{
  "d_model": 160,
  "experts_per_token": 2,
  "normalize_top_k": true,
  "balance_bias": true,
  "init_std_router": 0.0117,
  "tie_embeddings": true,
  "init_std_qkv": 0.0382,
  "init_std_o": 0.0,
  "beta1": 0.95,
  "decay_fraction": 0.392,
  "dataset": "wikipedia_en"
}
Below are experts of layer 4 (counted from 0) of a mixture-of-experts language model. Rows are named router (the router's row for the expert), down (a neuron's output weights, with its number) and show model dimensions 80-159. Each number is 128 + 24 x the weight over its row's rms, rounded and kept within 0 to 255. Numbers have three digits each.
After each expert's rows: a language model's description of what the expert responds to. This comes from a sample of Wikipedia text that the model never trained on.

# expert 11
router:106130174147118142106132156132157100157139085142132149146143161100156119120120148086112150115110134129157152106124149173116118121105119131125135120133123123142174160110152089127132102113162132137139139148133107125119142139124127103103174110
down0:110129131176072185157119188153135149156165127115094112127122170114157159116084169113115147137068151098104164136154146124074152084142144118109114135119124136124129154151121095136140129129119121113125121135126141151150105140150092161111121191
down1:117126098162094084106158120111153128126121109139154161090165158118116115090137154141136130178098162119133109137166127148176076106138130126098083146145147139159099083134136116123124126116114106130106122116105115117163129146122127138128132109
down2:104104099154128115126125124115095122125126139104132113123112157139112153099182136128073117080116094144127149124141100135142144095079137111115140164162107107185116127146122113122055153111140114122158146118120127119135145141096113109084116188
down3:106097099156099130136135124131135133124110151138084129151149157146103161150131116114086121120156126123101131118132134134188167101094125137116133161141128116127114158099118125114140144117101152178092101134109111156137109114131126136150124135
down4:108100146117098113136136137103143113123153117139081146109164134131131156133101161117130164117120084137108161092091099110150157116098103130141136156128162118111108102178114131105150110132153100136138120157090167149129105131138088146161121100
down5:140135113082148106124135160138120122128081097094117127126090129147174118062096122105126110139095119144093182161093136139124142162151134109092121110131182123108145115132133101119119154092142158117097145120107165113102133093167114118123132124
What it handles: Given names and first pieces of proper names, often after by, and or table bars: John, Martin, Charles, St., Mel-ia.

# expert 22
router:098115135134105151119118117109141097136133132149161147133135134111132134130078169109156132108135155125146127103155141125145111090148123166123105099165116120152146106116141115072146089147160124121091101116146160103167162137123137116116150126
down0:114163163102144142161150107114140135107189109148128103162114115134159177137111126102166117096092134124126121127125115138105113153125096127116138138087124157136152072091103125118161119121142147118142131149153122152058084144128098136124100143
down1:153112135147112132145160062144103122112145130133095136109170107130180061111133107120136144113106104124108137109084143131112103147114140106153087166156139154139058147108139142142152167161147135106142091128108115154100131163125193108101128171
down2:105120123117105130151109143125139089068136141114115147110176179174138158117131143113109122127091130099167109136132147108119147158125100139149111116164104135136104165107157113137134098139102113125167132114112151098127114103113126140141109135
down3:099125106129111102140140115114157133112118123093133127139091137106117184140159142083118119160134167114141060109127132135174123070138162117124147112141109167129116131096122119084118127156158158112146129133099171090135153122138104088184125131
down4:091137126149134120092148147156122087099078108102134089131132108140093129093121118143130135122117121110110133144135137091123086177146106122075143107116131132135120145137123151123085138081099111111070119082156145147125131118116140162099140126
down5:119163174115159138150135136111146085102177135090140111149124133146153159152114097126109118097118152128137096076130169093118099123138127126148102122088109116152094097099112109125149125104151130091111159135157134092120160127168106142172167154
What it handles: Determiners starting noun phrases after prepositions, mainly the, a, The, an, and possessives his, their, its.

# expert 20
router:138161156125156141148120136092142101116135101152138134154085121133147118169122119102117114126126157132164134123162084131095096108101105169129107131137110154118146139112143131089139122122177136150140194107126135125127140186116147129081146131
down0:125106124116139099120133130142173156117126125152119143162129133120125139081120157122089149152124145133090163133150081116171136097083119090116140161175088151131129113169113160102114089099148157116117122112093108129128099175102145163139098109
down1:092132100158151101100097106083148114152143193129156140117117161140135120152119115117146103139167146115124118112176151157092130157144135106165122149145113083168160095145151117137122113148154102146134111112149144169115104113134160150148119166
down2:110151114104101115133130114120144066105127076140106147125119152126127140067114136143110165126145177092148112085150127179161141117114126119108159086101148102128168110079153110136138085115127162127161135121131119144157138148128109141144107106
down3:083111146126117171137141108133104140106153115102148103151136106098139130145178128112158103128136137166133125159111090136134151120143154105177103140137111127116144092166155126121151107135122120094131116062158102141093092145143139115144097112
down4:144114141102111119103119115134156092115153121176098163140123144104136084181144124139170098158151178120135113144122109134149125095140124135129129131113116139129145132106146088104177093130160148128091157164134094153155154133101111127122152138
down5:131103106146135094090180080137116119099115113103121109128087142131102124136114103112132129097136135083128180136122145116131102108138157186144108095114139125144128111082113142113147111158141093138140130110066163143123121096135111116145120134
What it handles: First pieces of longer words after articles or verbs, such as ex, res, inter, sp, plus the word there: int-elligence, aff-ectionate, there is.

# expert 5
router:163130163098119137117091109123141105120158085121144173162159140128147064116098125135175158123113121108131112143111121150142152109092135151175107131178107149117155129117140108121133106165125149159156132109122155110101136141109113123107143098
down0:110116082108076159152102111098102111133134122130092136108115165161134092141141121115104139112145124121159153122088152096059101131142110164169111104176111108157132107146131127134123166085142121109129117154093122118107158093153118098081136121
down1:112106142078154109118098136124099182099119148129132138153170122138123178139113149117094142124130142167140125170164126080087145169160103116123116110120148100176114108121143145083083149108089103156160095166086111094116123123163075106140123102
down2:135111141180132131111083153081098116167150173159126150176096107090136130172132139084107137118086117114114134138105067171091121104154142111125113132108150110120102109155115064102124143143119169165108141103086110152154137089118115112093117108
down3:107145126159105107104134142118096080149117139085124146106088164106116135147151134110124090125122146135134104112106122156105148131161129145092106128140173147167108124128119154127122083135083118121119153144186128128107127151128160139152122117
down4:167114140125088093166140130126120132107120092112097163127164129145143093166164120128141129125126158132114136116150127141141113079104107062140124155133147123175137161129141176169110130133146134129083122123074158113118096145096107140136102131
down5:107141134135199150145162140140124141162127153149111086112143164137121143146142127133119159134129101140136113090092134127167133149145131100106153099149111121155119137155130086135170162122118093074143116159169099127125135108129158120148149086
What it handles: Short vowel pieces inside non-English names and words, mostly Slavic, Turkmen, Romance or Japanese, plus the particle de: Wojc-ie-ch, geň-e-şlik, Be-el-zebub.

# expert 3
router:154152145149149134111089160127154112151116089166140114146137166136158118129097167128113150098126148134147113152132126165138119156155121142124066143127137127163145110139160135088164076157179146135139125113148156105103117139093131122096164116
down0:158146159084179099107113103128094158096163189142132154169119128141101154132079140134099136088129089117177154137131090126142141137141134153146138168151122145134116115082146105120123137107105148070116101146143108104136087115144138135130130133
down1:136089116145097136128090136085161121161122174133144140168121111113096124136130150162131150092113182107126126131129108112095124168146184121071103101129084132112109127117128118130117139176127087118131128127104100111141128078152130081133156138
down2:159145112155126146093117147144139148108139138133111157116177110154148146109104145165118139133089202084107148166117126125135079065154139134133123128100127108071082116163165146140104123173105127127182130154146138105105163123117172135115140098
down3:136080158121142141122191109129148133090122145144159130165143170088143112150115120122091124122097122116089106128156132104169130131179130151148131091136149109132120169123108141148077134127074155151145122156113156116110166132094102116126104130
down4:169158126114114108155170123100108094128122100145132133120130132093130090141133131148151084163134134120100114144170099091110123138116099148162081143174098090132147083070153092099152101099099119118145135097130117125111149156135105123121148111
down5:133109120100105159108085125135087093070161133118180120109109097129111151129159129082101140140144115113141131088103179152134145149125142062094156151157115104141109159134119129132105119199068165134131120138144140155143141120104133126123121141
What it handles: Slashes, hyphens, parentheses, dollar signs, quote marks and decimal digits in formulas, coordinates, specs and compound terms, such as fixed/mobile, Anti-ISIS, 4.7L.

# expert 8
router:169126141134121145144113146121145059170137091134114141160141126121134057132087170093136091087106126127170103106145170162106111169129125131124093143128141126127148081135166111117131112134136131153133128105152163108142138118102139099119140099
down0:094147156132183166102123138132105110143133113124137177092091129129156149101159093108166151130171101126125141134127115131156102084137123162121111134142118141139162111098125100160085112135089112095122174119118183134105132149137123137122118134
down1:116150125093121088096115100125078131108137136103147155150146177140148130127101124114158145117131113142178087122163086143149132096117130087138165112132111105159172161140139105127128158140145163094179107105118117090146103114133127108111135123
down2:129116099144155149121134163111116137185118106136152170154136096151138126135117174100138139162140117115122098144144089061104117137178145078123144107142111104128120142128137139137132115147147152143101170112136117138133146100138136197127115131
down3:173127122110136111140129119079132146146115140140124152127104138110108121119113122115146123118124135140064099164129130128142156171148117103122187120120134124085101134117145127153090111103165084128125083128131099147146133101133109154142127170
down4:137126151104134124130157108142115151135116120162111119125148117192153114155118141136117120134116124115142163090156192122130103128122128115108104146105120131143120112139150119114127135089142155126146120107182131164098085149125098124112103104
down5:151099146086107135095143138142135159109154131137160127121159129113066132154139122142132111120105115110131124129141112100194099079129126114163141122138140136116130089113141105131143084121124154120091146077106138105105079145151115079086108118
What it handles: Digit pieces inside numbers, chiefly year ranges after a dash, table figures, scores and large counts: 2014–15, 1927–83, 156,939.

# expert 24
router:119143146154140105096125119122139108138141102122143133113118172083161100180095186087160144087132121123134103123145172120126125176124114116160126138143139155106143104097129110115177107144148123147128134119155138121109136095118097103103153123
down0:113116146155130163129131168162105138127139120088124133133094119134133167108148108121132120099126137201144129127184157121112129116072122146119125111103095115098100159120166089111167087161128120128133113134143076091112137137098125129173134120
down1:074083140080112152173129099142115093141123097077130144139108115120162127140108070097130124137159163114143139098127130097084125122105118165177123154130087151134163141125111140119145126116160124118117162109114157119177127104098111075134142132
down2:096119092171138177130114128144131133123130141107154123141170123136107136139124096136102111121104092131143080139143160133133159167133142088145141145096137132118154095115128170123112167163158120162123152110117070135132145133139125122102109072
down3:137123146135114157161186118120137129116129166120132103115134155115127133157155169100125113160118143076128116146128112153118138113125099104139149120117107132109153137160159093111119088149120071125111115120157141137106105163120078140147113124
down4:088113127097114109169171070130126106132118146153120135163126127091121174129148162141142123128120115129110122168151112098166112141106097127148093106081131156144155120104108176118129147119144106146165134134146118110121116163139106197132131118
down5:149097149134123156137138097107100144149091104143140150131169091104152101083110186151123146091111117138155165111128114138154141111104119139111193156149149157116144144116123103119131127079171149138090154132110137113149158121153127129121146109
What it handles: Closing pieces and short words like -ow, -ick, -ack, -ank, plus back, run, Total, often in American football and sports tables, such as Wind-ow.

# expert 6
router:146145143133143139134092126130160081150161111126133148144143168147159109135124122167170136120126127121160101132150132151160110126128086140153113119147138125098167146112141086122120116113168154145125138118122119122151109127111150121099154131
down0:124108154136166119161096135120140130125138108149141122080155180125122159138111122125169108151064119151106076159089111156147126111146143091104116156161130088127128133113144137120133083158125139068105163127135138124116122158191102113132134112
down1:133147099109152160164168152104136081133150100140112133081095140123133090133132180132106116075144145154140157134073141131111080120132120142122102100139069132101139183117138099110122167129115130084119127145120098138107112165127114114134114117
down2:146101140099103123151141125149116120124132078106133126139115137166126118123125096171131137112154146140155125173129173126110123115178137130136127107109102120105142099124116159121154106159102087158151177149148104082127169132147121098166116173
down3:155106136197138129130116168142103120147117125111171125099095141135133112107125143121134150150112101142104111132091114092115138105168127131104120113153179200122142145130114129119136152124112143125140108131117087164154144095095131119096117145
down4:140135114136117113132148114122128126118097126108157151114118103122114105162115154113157139134207138159094115133147148140137140123098119113138092112081108088127105124130156100120118104129089143153141147127141139125125137150141152127113124104
down5:154122115097153113094142143108179137113174146100094091124061128121106137165115133107134139161141146105118155117114144090129144159101088136098112159107129120095139132093121168119104062139156085105151116132153165112138131135111097141103137132
What it handles: First piece of a capitalized name or word split into pieces, such as Sem(inole), Fre(mantle), Colon(ial), plus whole words like New, Al, High.

# expert 7
router:127112140116127082111103124084149119182107088134158162129111137135172137137116174122167156090115124112168094097135137125158158113156120143176110141147112131137175105139139141120143109145175158144138137091139122113112167124122138123087160132
down0:134097172136143078144106112140121144087140132107147078117137136110112140117109150138116125130102098106114137136114143196150126152112134094119158153111116119127122153127162129139153081101090127122121108133101161139121143146110147154092163162
down1:131091140123175134119152150106147115124133154117142145139136157139139188123119113127118130110117133082152097114131113149096101161130099124158119089138207167134161098082106137113121112096153151120157128113090117143140140123165157125146135098
down2:158134153133094106126177089142154120152101128092144122104119132131152159117117129129150105104124179120135132139098125204151135123174098147152156161157163120096130110105165160164120144119131117058137108154152129141129098136153108133105115116
down3:089135155131165094124088114109181166121117138142145103078146128113146152119175182083184118157123062149123087115143095149156183157112153135163088134125140109146089142130132134152138122095100120164135144102123135108085139149107091109152117142
down4:108112117133136180105120140112151125119111111122141131154135130144169108155172112167168137145090143131089142103143087100131122075118160168140139084144109141133102145098176122165097134125095123128123122124124118110108153061153144115110113155
down5:118121127144136129140106143193119151091114152097131126111134153097156113159143118129142107123124126139106169118112095115100108085139147155132105135166103116143153128122146114130098081117074134094149131104154140123129106109153146111099160145
What it handles: Prepositions after verbs, such as on, into, over, to, and event verbs like launched, received, played in narrative sentences.

# expert 26
router:153128143115110076112122161087120094155122111130131145137142156152155148127104156117135132118126117128180148140117166123132131136131142158153093132155099104115165094138125105115149101161134142139106127165144110165143136149133141104075151153
down0:170135137109083145090114157112143146085142111125100078124192162140113112106160150128131100063106111127119139127089107156102116149132133123120142148114126168115136148106088121119129161103120136120064157095123129109119151180147138140137098124
down1:163075106140119134117105160135144089100107122130113140136089173142125151130133159136139111094127138119137128117135135116145157090123135134137142106076083151144114112123129121142114132167065148061150128109100130093143177112153113130157119125
down2:183107102126125111163129130128102139106095121123097144103132180112120171147128126134110164137141135111123150156163088110161179123102177106140092125099102089167117094157131075134135164134137126137124113126104116132121145106140134103125133080
down3:096096124124138170148110074118125117104152122154142128078109096122130131156116090092107177115132139146154157093136183146143112116137117069126117140109113158155147119117141149151131137166144094169108120146119114163081112156129099181109151122
down4:120151144145159126133115117109142112156104118132129093161152123148169158079150116104158109133113151123137177116115124138111167171168139134149109073164131137139135133113105141129135127132130124129133148119133121130101161156172110126130150138
down5:119121128136118163122152139126140122151161112127144073131103113152155090164103108109102125100101148148146128088116151125145094138146127150172153131208122139131138125127124121150115115135124138161123147130123156123207113140127127105139100114
What it handles: Function words linking noun phrases, mainly of, and, for, with, to, that, often before the, a or his: Department of Education.

# expert 27
router:111141165126116154129089111097175122130132130155149155179105114091152128153081157128178115111109124148153089136164186132160108134129120167164098103117102116117128113114115102111180142123150115171146113137202147127131143136122119126111146127
down0:137120131156139143180142119120155167147140159068161144143103146115141137150128144130114165147134126128103149144171143102144123087117149147107126170101120131140078142195142128120133136146104122144121072104146111127136137111114094138144136140
down1:149143133115143123154140165083172117093136115170138114141119156150118139118089179148130114121090121116134131130108137123132150149086122152156139113106059131127115125076157136138156071159129125171118132128158172153122120112121107141138122133
down2:135120100160113118165136118148096132123135152105092130138116093080100141124139110080116091115124109133135084113120144112110146103094093153125131175149112097128127095125143118108126117105101129177118119129143136165113151140119177103130082096
down3:155094124154109132089169138166151121170157144125142111116100130127122127118150101105114119107141130134163133153162122178159152111107144172129118141170161176105104132135135127121128143140153105130087106078134153131122083141135143097106108090
down4:105137129174151082102131134124164161126122102132134110103139138131122124130122113126151088120157096121158156116131136106095131110132101130128139136152164166138123107106111131139097119128182128093175115121102122089113123163147153116097169170
down5:144111125150158133114186119110120125131100126160157138128119126139143137124132090130095126132181156142143140173105119125109155163110111104101129168087177162125115131113121086107128143110095126134086120140093088172078145140109100141149115133
What it handles: Common nouns and noun suffixes following the, a or his, such as film, season, career, development, attention, -ation, -ity.

# expert 16
router:132144135138135150109095139119127123149137085147144144144120128108173085142124177087130118138145115112117122167131127154112084126139120134125118166125126119106158146146138108124160103143167118156119127151122120135196131111136140109140117106
down0:150104137119140073140116138127103140109129124130145112149134148143153097146106126130128125071150099138144126111120119168144170154176138194110146105124116112139088118155094155144149135101146119099176158140136116113137151146149136118166206107
down1:130103147120110117138135161086109135155147183124100111149114163178106101150131138107129087100161132111130133124117123163048124116148124087145120106084116129149114113144115134081142139158147137119162128131123110138103125137120148113152136086
down2:086124119157154130122128158129148096130149109160136114117162083110100130101138110064114112119138148126057133123129145146138135139083103094100138121115107102117174160102118115142118134109118121155079117163109125119134142153117111136140153099
down3:118105158102148107142148119128157118120121154173146140119132155111160148113144147154160127073149092127118124165092153113183143162108086127126119105150123148126149098140125119138162168088169139105108172114128152132137112097091185132130165113
down4:119103144107160115127125148108096112093160119136106100154108177125133115096126108147120093140100083158165091160125150131118110120141138163151092125187148170109138161069124112138113112103087146129108128117127114115116165136093139119090087119
down5:141113082124108122138097143151106137091081150117091126121109125149159119160112140132133120123152126150074160110126158158115098133147172148144165120131108126130141162117138184134108087163162122137193113135106101163141139155144128110096096169
What it handles: Consonant fragments inside names and ordinals, such as t, h, ch, th in Roosevelt, 7th, Kh, and compass words North, South.

# expert 21
router:132116103142160170136129136147167117117144114134133131145081133155158102164135158129122116085101140110127128165104139145113158134102094143146117140125124153153152149132151122116132098159153135142128127158136125125124171132145112126113125086
down0:154151129125135129133125152169112178143105102127134098087087113093138093120118178122067137176116143059093121184084142145115109132106124151139160153147148129126109120144121127146145116149156125166126161113154109077148130114133132125106102115
down1:129143104113132126139122112147145117093163113156134145138151098112123102103097168106169146154136141113126132080138105150122163114116134172097099102107123151097133115121139132146120119116155154091153122106120152111121096157144091138127075121
down2:145131100129118147126127163124083170124121116139104126155157103107137140098165125126097135130109172138127131107089095149162140097125141102051101100137094084161190099107105142134143109096152173128119143135141114147094165127132138114135127151
down3:160147158138142132121100150134117129095138153119157102169135173146107138117143103164110103110130128144114111158120095120123140141158132154175127095155121134145113128117133127103116114124178138117140105080138123099120134119144097170167132148
down4:141158141130136106162106143109151144142092137179120142124095099148127125152087127108145118124163084083102065143100141133159115135129126110091134139143146122140139151140120111086122147121177143103131142122119147075125155124130151127107126164
down5:120154109126143101113146076117147116091108071126088141125101143095149090119078141116122101150124130128099127152102198180123098107142131103121164128168156129130134133084045131157116122106087138108138188143096135140135143146137107110094136091
What it handles: Prepositions like in, by, at, from introducing places, dates or makers, and dashes opening list items, such as music by, founded in.

# expert 30
router:146106176161130106105130135116137097131142130150154162168129137115161109159121175100115139141128111100136120134168094121157133147153125113143101169130132147098134105136129127106149074140146114128136122139155120105164146167084103111105123130
down0:134149104123116109113090105140128134128145143146153176088127151078143147127085142127166137121136116121134122102077139109148138172130076173173088132139075106133128129150125125149119094155123116086119148126102141146150139099147131112133164120
down1:109067155116122102153107145168174179155105137103112106175106119115143112086120157159143112172160135097162169131109143155139123175110145170135160092115130129140143142128184162121105119151116140164132109117117114108118097158090083086125113155
down2:125128108108133137064121094109131126157130103122127101122097131117120115135126123124108122109107125172121155096156142133099075151135105178169090117116177100141150100129098130127157128148160127133117137156127113147149108151133109104139153082
down3:124155123083170123171140129111092131123142098178082162113109121096146084073096086122119148133133103144147098137107140137137080160097130107135061075141143156143139149127156096109143109129141140126103133133132127127099100117103135140171126137
down4:124162136168088111118108149151153099129145121132067126140170105183073131154131128108094098104124093144075128107134127138084129109134136103167109157122142139121133162067125140142105088145111107146142105158085120110106159117150127173110107157
down5:126112161171118157106098119113107172117127139161137137149175090112132116153118110126136114129161129132142139144151106157134128184128115137134098146123141113111136146159147104148136124097154125109099132092177151090158147154150124144146127164
What it handles: Single capital letters beginning names or words after line breaks, table pipes or parentheses, such as M(ehdi), K(állai), (B)illy, F(eature).

# expert 14
router:114105140139141137136115141126175113120194106162122194112160139144165122163111108122133101114095147098139111129159115147152143115147119119177134151159125097137130120178139113112156123146179138130128143108162163109151134119154118134139150118
down0:116182133128154135133150151164165124173157113148162153116129147134153078083131138122134104106138142156152124138189108098114123099162137128127118123114112142129125121134160138190139164160098121132103148139125123149107130140126115132115066100
down1:126169109138104157126151152160141104109138094113126135144157134155169146118149066152105118145129189107120154105137102105120119123141153102129165116154125125109135171136095115127145126129104136113143134146144061144162149110109187148158166171
down2:150110070150128151131127138130133139154169118112097110136144145128140146159173123134114101145137142123105109174147091130174144109146120114094111176147104164158097167128144163138122098101089131128114136130097084120140126120111104070116127115
down3:111108072133113176142142117112116110120149137135117133158139123160106163140108141143155131108156169127100116116117076120133134092087157112142135111116082140124119110141108100096089105116130127122124175119154119129148129116135120150133142129
down4:109146084156125110106119152086096126185146130153135135147112150109162114130159129108106093172144120134137126145094113137062139112146133164146125103205074135151116105134136141139156130147143161124137174126118129178087099138123109121142144120
down5:150162109084116112133151139121121137119121131135116171117125121136146160122120166112125132125139122118122132088112141138078204157155153176128146163087126143158111101124129112173152111082127146129118132120115115130113108132148101088102165138
What it handles: Common verbs and subject pronouns right after the subject of a clause, such as was, is, were, has, he, him, it.

# expert 2
router:112107125099130097101086110120119110121151109199148141154131132113144112149067156113172133082110088130158098106131141114144139142107097112125119113172096163142141087133164124105157101154135108157129127133173188115137162153129144110098163153
down0:110145156073094128070151120131124176154109117103165092142130077132151122080145107105098130133168139103180128155118143132136174116162112129142112079111107126120121137155134131129115113165132102102111143163096138145143158144087184110166158130
down1:095083112117145101111116154104157109123143103122143120135125168113144130127144132164090145111139084164121148151114139115077148105159097103108136122107154087126162168161099127107154120089127120126128185111092149131129121133101133135119166131
down2:117117177131114159158119096119107180128191132162115101135144121137149128133123120146154095140141152139152117153100150089092108154131122140152164135089137132148129126045144162162123155123170144114096098181147126137129158167122103133143133119
down3:118073129120106106150093122151150120131138113131135169119071090098179153110120091099125124092145101164080136129146130135130135117116104152117143148155112103138197102195131112119144134117137121101089128141106137102136111145124082112163112144
down4:111111108142151065132103173143113151141102126175160145122137129155135123124154100146138144143120110141123179183141104094148144131148124100141164127098131123117121119148093085133145144134104117111138135176122090135135096151124102125114113157
down5:131152116119156124130170125157089123145139139150076164133137113138137141150142134126150117194164103136132116120133125155109118115114124157152141128155101157120081133093114130181067126120132132133147139101088107123141126138143111130088146111
What it handles: Suffix pieces closing a word such as -ing, -ed, -ate, -ive, -ly, -able, often before by, to or in: Vot-ing, activ-ely, function-ing.

# expert 1
router:132128139137127146086114128088150118170131093123177163129097137132128124166128146116140105104143132145141134182109160150116097102145119120126092136180100125113127110148125139132133114125170133131125111122167146088158134162100149107103128086
down0:155118102125118101123120127158122102121109086104150170137092114119106145158169159169130097095142109124147138167075177137130113125120132107140110135133156104124131072158114153136131130120133124126144102146109125105100133185167160129123139081
down1:180094137122139103170121115111146138109113089124119147163109160131134106156116137122113125100122165138095120111154116153131127166126099154141162122135124136119112127167138102088144135137141101118173114143085103171134087141150077132150119163
down2:159108143153141116126144114131105127118142083093139137125062111130156086102127116154157086122162113093119126102130156123143100147093093131140121117118142146156145150144095116135112077120099100132171158148126145149168097138122155127117152134
down3:161143095157114126159112144146126112129116148091134144087121097167135126155146104135115162096099127132125108118113116150122154165127132126060153150128150101132093114143075110148082108105156108138150105118128114118113138141133156091097133121
down4:136144139107159125114152109173161177095094150089167079096109158083134104097134110129078107144103118102155094175132161189168094138151110116145094120091156128144135139114158109119107161139112112133117153114108116135112127117096121132155073150
down5:148132143102150146130144099151127182156154161085057091090142117122090120151153118156104135139156119161159127090098126130145119124111140107098115077136112109104136090086120160119133137119159119099092118142131159117117093122109092104114096145
What it handles: Numerals and blank cells in pipe tables, track lists and stats, such as 4, 39, 192, plus number words like six.

# expert 17
router:093122150134113149134119107126174119141174099123114155153112148107134130113119174122134132104129126105156135091156179179147110147149118154132100098155115129084159104129122107118144092157134152142140165143139114125121137149125149073097164103
down0:129139130156115105144104093159083126113146138147142129137129139145137172127160143151138118132086145172115118123155143182071122069108130140173102163105167115117134132103085119133152117130088134147099144109151162154122134153120136140124119158
down1:090129143106170154113122101119134168141162110069112161176152131146145157084111116140118109129177112145161155137147144121151126152091088116095127153117106121158118119112087115137102105152125134107130109129101151112123143099134129144084181187
down2:111129146123150133100139132125095118137136106124134128105154121147164135170124118110134130130122141128089084137155169116145103156091133145146132174102068117069134161116150125145148177131095155124124120147134114120116116115126089167130150135
down3:129098129137143115139126125146117082134123102166140159087102144111144066104111131097152148125126119110140095153111149099154120120083116114120123117155127120098166110093122086189093104115133111104117111124154156130105108090115126186085180061
down4:125107125130122140158144150082083148121175145104150166131082138120138112158129154165167113092131150123136135135154205128106124113106110084112132121132126120153132123086141089104140098117119158095123121105124147101129128113149140156115091106
down5:096150133108139152160191110115185145140159125178165099097122128115165129117129140125121101164145124181106115132110123109115141124177153177120131155172117161155094105139152146142147142093145092135175142106112106138148153138133181139127142108
What it handles: Temporal or subordinating words starting a clause, and years or month-day figures in dates: before, when, where, while, 1987, April.

# expert 15
router:163118144147138126102113144129179142142148124146134123145091128091149117138117171136142128125123107105166147100149132177129122105100112121125122111165165163116144101123185068108147101110155141127134140121163136097167156114135126087118145121
down0:152122096144141146131168157151131109130105086149136132116099115133120120108155150125103164112105081148132120146112149148142148116141132155091131135151139112105140126113147101144135137116105190113089104171168164108122093107133157127131087178
down1:089089092114143113138126151096098110180140090115123148132103132115098111138105127144176140137141148143095118142124102161119100127114096111120143183097101135109116162123148087160121139162173069146143127105134141126118123134155100194145138136
down2:116153123116110120175120125171131169136137139118105161138118168101115189110120124094097158095142130132164113157132094147132137137146119148118083151121100106143142083161101136136166125111105104096107109150085134130122154086144175123108119142
down3:165080142123131069079125102107106148120134105154134134160145094156100207116149119142139067119116177145151139111116157128123119109076119124154105142099114135130143119130123136135144095141132137116159085133112088127149129084124135146149166134
down4:130060170142122149138122138146122136103133117078122103119115132102131129195120116128148147100167137097105174144092100067123158118106103110137148145146130123127133128136113123101148175169123136100146163117124087085127090101119165137117116132
down5:153137134152106139111119139128090168085119127118141127173113132118120141100174142181125138184125126127148117147092163136172112137059102165110134098115154127121109115108138142148102114120157112110121129111152126138137187146136159117128128150
What it handles: Colons after list labels and infobox fields, semicolons in score or result lists, and table pipe separators, such as Municipality:, Astana:.

# expert 4
router:101159142100138087126100110117157114123144093135161151124105133113136123175110177082185145140134134152148131170138160135134125150129147135156132091145118150122155133115152075094124100117149088164119132134154120112128140115115153106091096086
down0:124138106127119102162101114126092169162181102131110109152081081161121151134119134178134142092179085178137129096127122137116119151143164131168110127116141166123165107126078107144150149133137138108148111170138126114150138089116168079166077147
down1:139125157128123086123102137147116135164187146132143152131109147111102133109151137123141114137108100165146134116143104110189098172181089182146089092128086150110154152081127128130116144100135155071135139135100110117097150119085086135143095125
down2:087100147118133117119182116103148098094126094156150130104074132165160091085130128113136116121148146092101110108088123165143111140125095111146127138141097168067121133154101142126149129090148161130155120079117138078087143136131127133154079144
down3:177102141145123139131162096122159115145104162109110140122105133114116148135128116163110159123145135110083140107122125180130120153117089137126099134127118132165137111120127154108074120116149113121101141126129108122128096095159131166117111113
down4:121137129120139116080146111126127145106123172128132140106099097141107124164129133102148111123142147119123153099136128146137155143107149117103138120085113071125172106105141147160085135148108092119115065072110134089137114093127115109133147145
down5:123161137169122114127117131079103126121137085148133100130097138152151097115162120126147111145153101139127119086180095129162131086127142180122107112150105077123102125143094147128172118152120104117111180132116164107127104169069131140123104130
What it handles: Common nouns after the or a, like son, group, river, species, edition, and the suffix -est in superlatives such as driest.

# expert 12
router:102124141111149117140088144100131089170139125165120140166081118136142100131105136115124125116136123162138140146145112163111155130120065131111121104101141130115146119145178140109135093119163156130150184086114114096140155133126134127112136099
down0:138125129167067115095160126103133135118161085110112112129104124103147100118168154170123123094079139140152084151113109105114145119159138118145103128141094168194126102108120107142092111118164115109103131158123169130121107102145122143097152121
down1:098084097144103125127100112162140142140150095145149141138124196110129165129106139148184118105147150153117172107125107162096121089137111118122153121144144124093114132150154120132077114152101122088145105122100125126093104177106131115171125165
down2:106100123124152147144128150137067123129177119139147100124112131099113179140160154112104127126170138108112127113092116111123129131117153164135134129117090138103132139166127148134079093164125074130106124079136115122136124095097116110132123127
down3:155198111122135120126147167145186099102076106077101149121099120113103112151145116098099107149105109129151145105137145104151150132153139145150120141108124107131134096135145070099110104135108112088101097185123106136094119099090148139117110164
down4:117155203144149153139081142101134116102134158142154107082181173091155146125130143150115150124138156088122110167081148113131122088153124136150111085132129113134090126130136161127148135128154145101121129136136149139085126124121135193122145123
down5:126110129088139131124132161110176137112129090110140123075161142155111117121150113089098134114163128103133146107134148136143153104150123114177123112148138118111136087127142099116151152136091156151130110145150170167147118152163154131074145174
What it handles: Word pieces inside longer common words, often after their first letters, such as aut-omot-ive, admin-istered, comm-ittees, polic-eman.

# expert 10
router:132174150141144133091117124118187105149165113144150140124132112072132081132106162127154121106093152171171120132114127151136125115129121152141127140148126140151142120116130113113136129125130137154180154139174132115184137130139119126113112101
down0:153141146118167116154145166096141102136119137073143167139156121168098080143089145108155131129151090145100152127124141140100104139117123104146178141139118112071151137127123132135112116112135108127133139136125156183100117106156098134129118142
down1:127138104105125122069132142102177140142117117102180127154134152133115147084126129166159125132109127122091120095125132103132137155152134126109154075102150133164087167140134151132110107159110137157118078113107119128138172122142119128102141162
down2:113091116138135094114121125124154142115155092156108142098132093153122110075106111108131147163144126123131148148184115132095106178141145134097139099133110124096076100093121162108088123134118117133162107114123133143105150140126167071112125072
down3:127144134110137143146136093103162096154099151099118123159131112148126152141076126145121109108131126095127080135117098185152118101145118100140142134130146069136138097136144121152080124129157150129134101147154131142169101124124108120111091080
down4:087136155127141122158143150156150108090107124149154099128133140129157150137162123162085129122127177137149151131123098107146140127115148138074144132142136144104123180157115125131134146133148131112135123135128154119147141101134092110101119116
down5:105127175151116119122133143126117119118106140075159136066109110138095132089118156115183126134143124114167127159111155150113120133125125066163104136109131138111090109076136122124173102132112134136090114140165129135116120132083131095124107110
What it handles: Plural and agent suffixes ending a word, such as s, es, ers, ies, ings, as in singers, Eggs, Trappers.